Below are experts of layer 5 (counted from 0) of a mixture-of-experts language model. Rows are named router (the router's row for the expert) and show model dimensions 0-159. Each number is 128 + 24 x the weight over its row's rms, rounded and kept within 0 to 255. Numbers have three digits each.
After each expert's rows: a language model's description of what the expert responds to; "gets" lists some tokens that make up at least twice as much of what it gets as of all text. This comes from a sample of Wikipedia text that the model never trained on. Tokens count by the router's weight.

# expert 18
router:140101092076190135120078129138125092103097096110107118149181106131092102142103115096091123143147107131115146146138106084114152115123126121112112145113144163124143147099111130102137108100167120179139120148122073125131124131098127133163118130112158109120115149130117092103125113133129125135121144152173119159091109131129138094142104140135143136133129105143148106105125107076142145169160170138148128158195131129156106144093142104179121103089160174132129112143107104106157130170117133
It responds to: Word pieces ending in e (e, ne, ie, te, ge) inside foreign proper names and place names: Teix-e-ira, Chey-ne, Guadalup-e.
gets: "e", "ie", "ne", "ine", "en", "te"

# expert 22
router:131150113095194132138123158157122083126139141155115107105153134124147090093149129095104139130132092149177136108113154128153148135146104083132120157106130120133148142096124074110153147139167126136162150157104178158092125101161189123135111171144139129112120172137146143124126131117160162141143127152146114106106148159101132134115109140153165107173107086133129147139091122116154124144159132116154157153168144139114130135107108111149118107175165145142179105160139145163137121170135110
It responds to: Mainly "as" after verbs like coming on, serving, began his career, plus off, out, because, became.
gets: " as", " out", " a", " As", " became", " off"

# expert 25
router:135147156106156099147077133144103125125141088087185115115146107142114077090131098098088139133138121134139163122109121134127137117127110115117150149101105160148126128104132148123152162107126093141100141147138100160105102079123141149137119144120123120121079161140146121151114109145135134127096141149168079130091167147144084117096128124124122094156090116131168152143146067142141129174166137101167166106164134104120107148077137128128106099114179152138118116160115146160113148133141116
It responds to: Numbers and words in sports results and athletics tables, like 20/20 overs, dates, Championships, plus words such as the, such, direct.
gets: " the", " such", " his", "00", " at", "0"

# expert 47
router:137177111082135075138122128101091107146113140131112112082138118142160091138141116107111125115158112122125167142106123155136129164122133128076130191094133113106155136093127105105145190100153133141136150174112158146120139148132144154160123123116141151104100136132142122113091140113114156117150107188133121103098159120140129119127131135104118137119127133142109136116116110085124131183179129062142152102175129113133151138085153134143109085158151173107097124133136125131172149105124114
It responds to: Colons after field labels in infoboxes and taxonomy lists, such as Family:, Phylum:, Release date:, Comune:.
gets: ":", "-", "):", "=", " –", " -"

# expert 7
router:146116134108141113179110134146095122118118084107145141101136121137142124114130125094092122133153155131161180107129118117108118144151127118102152127069126144131129109121135118102161143131117086126130097141109084148115136114074100158139121128156117114109109142172139131122141100124129146175099116128132090150121135113117114117079105168128122103160137118128129152148109121105155140219142146079142159080158118143142119169108117144144152076148169168168136120182125130158130168138116139
It responds to: Dashes, spaces, decimal points and plus/minus signs between digits in table cells, such as scores 2–0, 13.6, +3.
gets: " ", "–", ".", " +", " −", "00"

# expert 21
router:104126082115128107154103100159148122131130104089125093113151131155141123109116136090118136133145128095163123142103128139139122123143132130112146157098108106147153125110106131097159146122176133106119161168146095152150151126110122125151091130104105115110136192163088107087142153122106155115163127172195127132107150129116137137116138163097186085142146108153109156134126105096118131169195145098149152118165156154133110124112128105134132076118152128105106144143146116150142175111120098
It responds to: The prepositions of and in inside institution names and locations, as in Hall of Fame, House of Representatives, Quartet in D.
gets: " of", " in", " at", " on", " de", " from"

# expert 11
router:129160099122146101140051138118121154135111154083154087116146112118132108155114116097124129111116117118128139125116109101128142118116145138131096138081148120118139129106105094130158129113173097105071133175102146143121127106149117127151106097087093120104112176185118132105130139121115155095122140153142126137113133114103152140137141138107096129157099061129129139095098118096149140168179172098106182102178164102146117127132094133153135100107129139120111123159115113168131129109115107
It responds to: Adjectives and suffixes inside names of institutions and organizations, such as National, Military, Communist, path-ological, Liber-ation, before School, Party or Council.
gets: " National", "ical", " International", "ial", "ary", "ological"

# expert 10
router:103150126119168098145138107149148122096131131146132156139129083140106089144156143098117080085145115133149138120108137125172141151092114120053097127112134161119151120134134129110140138117119120154110169133137079141098111128070151118128101115111140138085084165139131056128131114109154099106128149159139125118121131130128125142035114140137162112123121088126138108129101138093125140137118104140163163132127167150132109149073135107105148123118150162118131100127105117129156155098122142
It responds to: Short lowercase stems and middle pieces of common English words, often after a first letter piece: dog, car, p-ig, t-ug, w-orm.
gets: "m", "ag", "ab", "ud", "ib", "ug"

# expert 3
router:097126118129143142132093125153159124148128139097136124123154094139127113134104084094110139127121094111148163129110128111089150152151128118109140117116118136126127165110102121105163155159120102156130182139147104141077102120100135152117094127115150155117101157114127131143151131125155177107135143124178094124122121102136133152123071139136114082158093137157139128151111099119123076132179155070124152146138160156138114138099145110152125117155174145115147128151139075185171161144089098
It responds to: Quantity words before a noun or before of, such as two, all, several, few, other, most, often in one of phrases.
gets: " two", " one", " other", " of", " all", " three"

# expert 28
router:145121109133137132119136124159106158139130133123168070108164127160156119129112115145103167159121116108139192172145117144142135116136091136140119158097125104138124131095144139075146180081126119129085125137107096141132124117124117102146115130080121140111134135134115107141137120128105104124105139172161046124140153106123077114129099142118142116118114109140129104116101079111146130159148136121125201131120168105121100150113114144129104110106205122140123083149116107153117142106138111
It responds to: Past participles or verbs after was/is/were, usually followed by in, on, by or as, e.g. based on, located in, served as, headquartered in.
gets: " played", " used", " served", " located", " based", " held"

# expert 9
router:110101118096174124153088114119140111137170094118152128158167086118132091125152129090109113128116120111138152132105133106111157144119101085101132146118152145115115123087143107094136154138123112158117146149098083154109130091134139149173077136114121188137134144157126092137098115112158131113116166164123119115132126127125077121129076191121115152147143127143129107118112136104126126152143140103162179114174132099141106114125083150107103120124165168152136137157100152184134132117154141
It responds to: Plural suffixes and plural nouns for groups of people or things, often after other, two, these, such as -ians, students, generators.
gets: "s", "ers", "es", "ings", "ors", "ations"

# expert 14
router:095134130130129149165064138138101144150147131094192130102164122146127103135150114122062129132156128092150177107104122126151137103151120122081150136110114112112134141097118118101127149107119123135109126131142112151088096118100148125144076142127122130105103132148129117143107160156146144160099151158153085129110141132135105145097126135100138142174128071139120145162140064133124125166156141115139142141140161148111126167088144133147110123124189177125117151150137132140145183094136115
It responds to: Two-digit number pieces in years, tables, coordinates and statistics, such as 27, 41, 87th, the 23 in 2022–23.
gets: "10", "18", "15", "12", "16", "17"

# expert 35
router:160161115120130106150096123161096122117119103101123133168183141115150103125133138112112116131143152148154156114140120123132199137118137113122108151053118158126140119116117140137121140123131099136126199130117097144098142103113089108177101121128132128117113139129140124121160111127171149151136125130131092141117118109119104089067132143119133118165104121132149162135109073115155146197143148100144162146144153139137128103106111137150130087116180156084110127164146121165116173122127109
It responds to: The century piece 20 or 19 beginning a year like 2023, 1920, and spaces before numbers in dates and table cells.
gets: "20", " ", "19", "–", "18", "°"

# expert 31
router:116122144167146121167129117139102168138134077152136121156145093161126124119145097074114101122153116163148138119100092141138143116116125099091156148075144126105140170120090137133130108117179086130101151151090112153105094105105149120140103157074160143098117124129145129105118119149136132095114131148141114164125147121117112101132140119165111112118121141166142109131137087079106126209157140146144131154155150185113112125100129145132146073117156118097148126146113130133104158107120117
It responds to: Month names in dates, such as October, September, the comma after a day number, and pipe separators between numeric table cells.
gets: " |", ",", " October", " May", " September", " March"

# expert 19
router:109143112097181096126082145094107125135172127120133107151162101164151100141183127091127143121165138184139140116105140159148167146142126101120142147105139158105142171108141153098143130125166119150123140183129107150153125136095141151149142150096157123110097180135139130147114094109119114113101164157121147124085151111112128121113144143147155109146103116122155119141157122113165120162111187129135146149179105132117127151120153107111132101155160137125132101167108101159122181132160112
It responds to: Word pieces ending in o inside foreign names and place names, such as Yuzhn-o, Mindana-o, Álv-aro, Rim-ando.
gets: "o", "ro", "io", "i", " and", "ino"

# expert 23
router:126112128125137114184060130143111140111097126096141103091171115128140106115137121125105143103127124126172172102142130142134134132120125095124116155106147133076152107112115108117139173140177129164086164135136122152115133095118133145192096108116132148085119140140161112133132146107131118110128177133162093118147160104083115103061119179134140087147108116167113106159110148099140117164151121112134116113156151136136104116135139101126140092148127104141123106168112106167118173114124116
It responds to: Single capital letters beginning a split surname or foreign name, often in lists or tables, such as M-ussolini, K-ulna, G-ore.
gets: " M", " S", " C", " B", " K", " D"

# expert 24
router:139162137145167124120123140126074140155102145138137102156122118109146157122129096123090150143149125160139147156091135093134127165111120120106147117036111091137167116136119120123178125116121089098109158108113111159126085125123081125139103154115161147097103196179150123135136132114141106076118139147118112131100145131141151099113080176094121118119091132132123119121158135128137123180157141134152108132153155100112151130101147148145151107131115139115121116147134107182144129141137095
It responds to: Pipe separators and column header words in markdown tables, such as Candidate, Votes, Name, Pld, Opponent, Result, plus semicolons in lists.
gets: " |", "|", ";", "==", " Votes", " Candidate"

# expert 2
router:125105123087164116145077115141110133129110098105172097153173123142093100145112132125071136130134110133145176092132126130139159115124104124105148148102135156135130100082130148114173149135141113134083143171144097155095091112141154152127113153116145110122097163156122135119139125163148118139093143152153100142123162114098103117093122146118122126153094129121137130160150070126146118188191147128156162128165161117128122134109104123123113097146163159137165137159125122167127159118164119
It responds to: Word endings like -ed, -ing, -ated, plus ' and', minute/second marks in coordinates (′W, ″E), and sports words like semifinals, round.
gets: " and", "ed", " round", "T", "ing", "ot"

# expert 30
router:105120115100156126123103138122101141148138158115174108124121075147122103128147113089052156102145108179167140140138123155138118143132093121124146155088166138134136140117116153128144150101149118132118130166105145148108106090115127133122107140109151156127121117151131143147098118131193172130111135123165087138114135121131153100102120130144151127135080107112134125109092084150159150194131144120165110145128151139083128141105099096187108081171150160113115110137103103133136123106112114
It responds to: Spaces, pipes, dashes and placeholder entries in wiki tables, such as —, N/a, None, Won, Nominated.
gets: " ", " —", " |", "%", " –", " -"

# expert 12
router:126120157071170112152102113104115141164137103115155104134137095135180082102139115117115139130133137100194170149095123115155187121110116131115125179082141151124116136093139140130147128127162084161120161125126116122113094107146153143151090148120141135132116139172115099142130144088156144119121135124161097138096146132143176124120082158124142104145127134146178166128122099152117083156154161139163141142133125140151146094113155113130123090152157121134090126173091121129125133119131124
It responds to: Line-ending pipes closing markdown table header rows and cells, plus the |---| separator lines that follow, in election, sports and roster tables.
gets: " |\n", " the", "\n", "|---|---|---|---|\n", "|---|---|---|---|---|---|\n", "|---|---|---|---|---|\n"

# expert 17
router:143149126100171115157118144131129110121122130097147100158144115137106086114140166070097082128138101116130130140122145084127170141171058110120121128104150123096155129104115157083108108083126119130121141122081104136107109115133135116127102117114136179127110158151142094103141118138140151123120135125132069105083134122083131124127157120126129100135095121132140098138128102143128118147161124111185130125123136113110109123129130111147129112161222123132148076157080107144133146111120107
It responds to: Past-tense and intention verbs after a subject in narrative, like had, moved, returned, wanted, refused, plus having and due.
gets: " had", " have", "ed", " not", " did", "ing"

# expert 6
router:147174115110162118162156105134115102140138104096144113138138084146151079180130126110108134051124098132145142127105128094141131133110105091122150167102126139144140132106128146112136152122157131127102160182144133149092135135146142178141122139121141111129083147158117134112120134131141123125128139201148088153111168137119148102110104158127157106143103133139137108110127111120137128162168154132135167112171155107122146166095100102135142116113173182140119152170136119165161156112114144
It responds to: Commas, including fused forms like ), and ", and %, mostly after nouns and names, before and, which, but, who.
gets: ",", "),", "\",", ".,", ",\"", "',"

# expert 42
router:118131145086162102161123153115082089125103109122137089133137106150146127138112123078101120112119097148173166093104121129116145159112088109074111191111165117138157143100108123159158164146140094143101125175117114154142124112124142150108152117114109117102103141120139103106131135144138157127131136141184124108110162111109126112120121138117117067146136099146143104105114107099171115144161129124177154181141144117102115088094139104136114120162191127123141134141115104138105123109102128
It responds to: Prepositions and clause-linking words after verbs or commas: for, with, by, to, after, when, against, as in resigned after.
gets: " for", " with", " by", " to", " after", " from"

# expert 13
router:137188156079169123150080137143121100104108115095182126112168108128101101134126108108082127121126128141150147085073142140135158112150134115132142189112149146118124134099123118092168190131131095115101137109121113161119131136115100125175114123101111106122116176119157148122141139150143134115087177139174104130117147124127093130115126154144162125158153119144122147123118097104128113158151138103117122086129144133115120116115126123122096127114146136141116153169089086141176171126156109
It responds to: Roman numerals after regnal or book names, like Clement VII, Hermann II, Book VII, plus capital-letter abbreviations such as MA, BA, MS.
gets: " I", "I", " II", " A", "V", "E"

# expert 8
router:119172143120141101142127152128091099113107112084152132132140132153131094116138120146118159081132114118152120102119100158093157139103105099128112154097127103077157114114154126107139176148120125144128178152119142169133119107137174129156102133104104133127119164151144129084110141122132129116135149120154128132116159113155115126115078131144106097130102103125106159093110102133137127176159137101150106116179142119093109129100131124168127093082214143120154137177140086119131153120096114
It responds to: Opening parentheses, brackets, braces and quotes right after a word, starting asides, party labels, years or LaTeX arguments, e.g. (Labour), (1986).
gets: " (", " \"", "(", "/", " [", " '"

# expert 27
router:120141101108187149184105107136128119102124150115136110100169154133162112126145093106143112107140157143173122092133147123113155105127138127122109165118098115123159121120066131104117165082157118160135131102098116157130099085102126119106108115065142128114111136146100141122133133128133117130118174135164110123105123113132113113077090157104135126142129151130138114127131100160089138166140155135132119093113161120095100101098145126140155118122150131149156164222165111148129146119122113
It responds to: Middle pieces of foreign, mostly Slavic, German or South Asian names containing ch, k, z, uc, such as T-uc-ci, A-ac-hen, J-ur-aj.
gets: "ch", "ac", "z", "k", "ok", "ak"

# expert 39
router:132157119095170083132105069103135121165114119086159102117170074120144116131118105085058093131109133124135152134097104143107124138112078146125120153093145152114155135100132130109125156111170079135109154162140125120140159104138165172126109117129108143127104142141151126126112142133174139109152128158123108121120176126149162120112097148095157117140132121123159121150135103126123147136185153124148141139139163125109114131073129111125131093130169149124146096175133144155154153100113119
It responds to: Periods, with any closing quote or bracket, that end a prose sentence, plus some decimal points in measurements, such as 1.92 m.
gets: ".", ".\n\n", ").", "\".", ".\"", ".\n"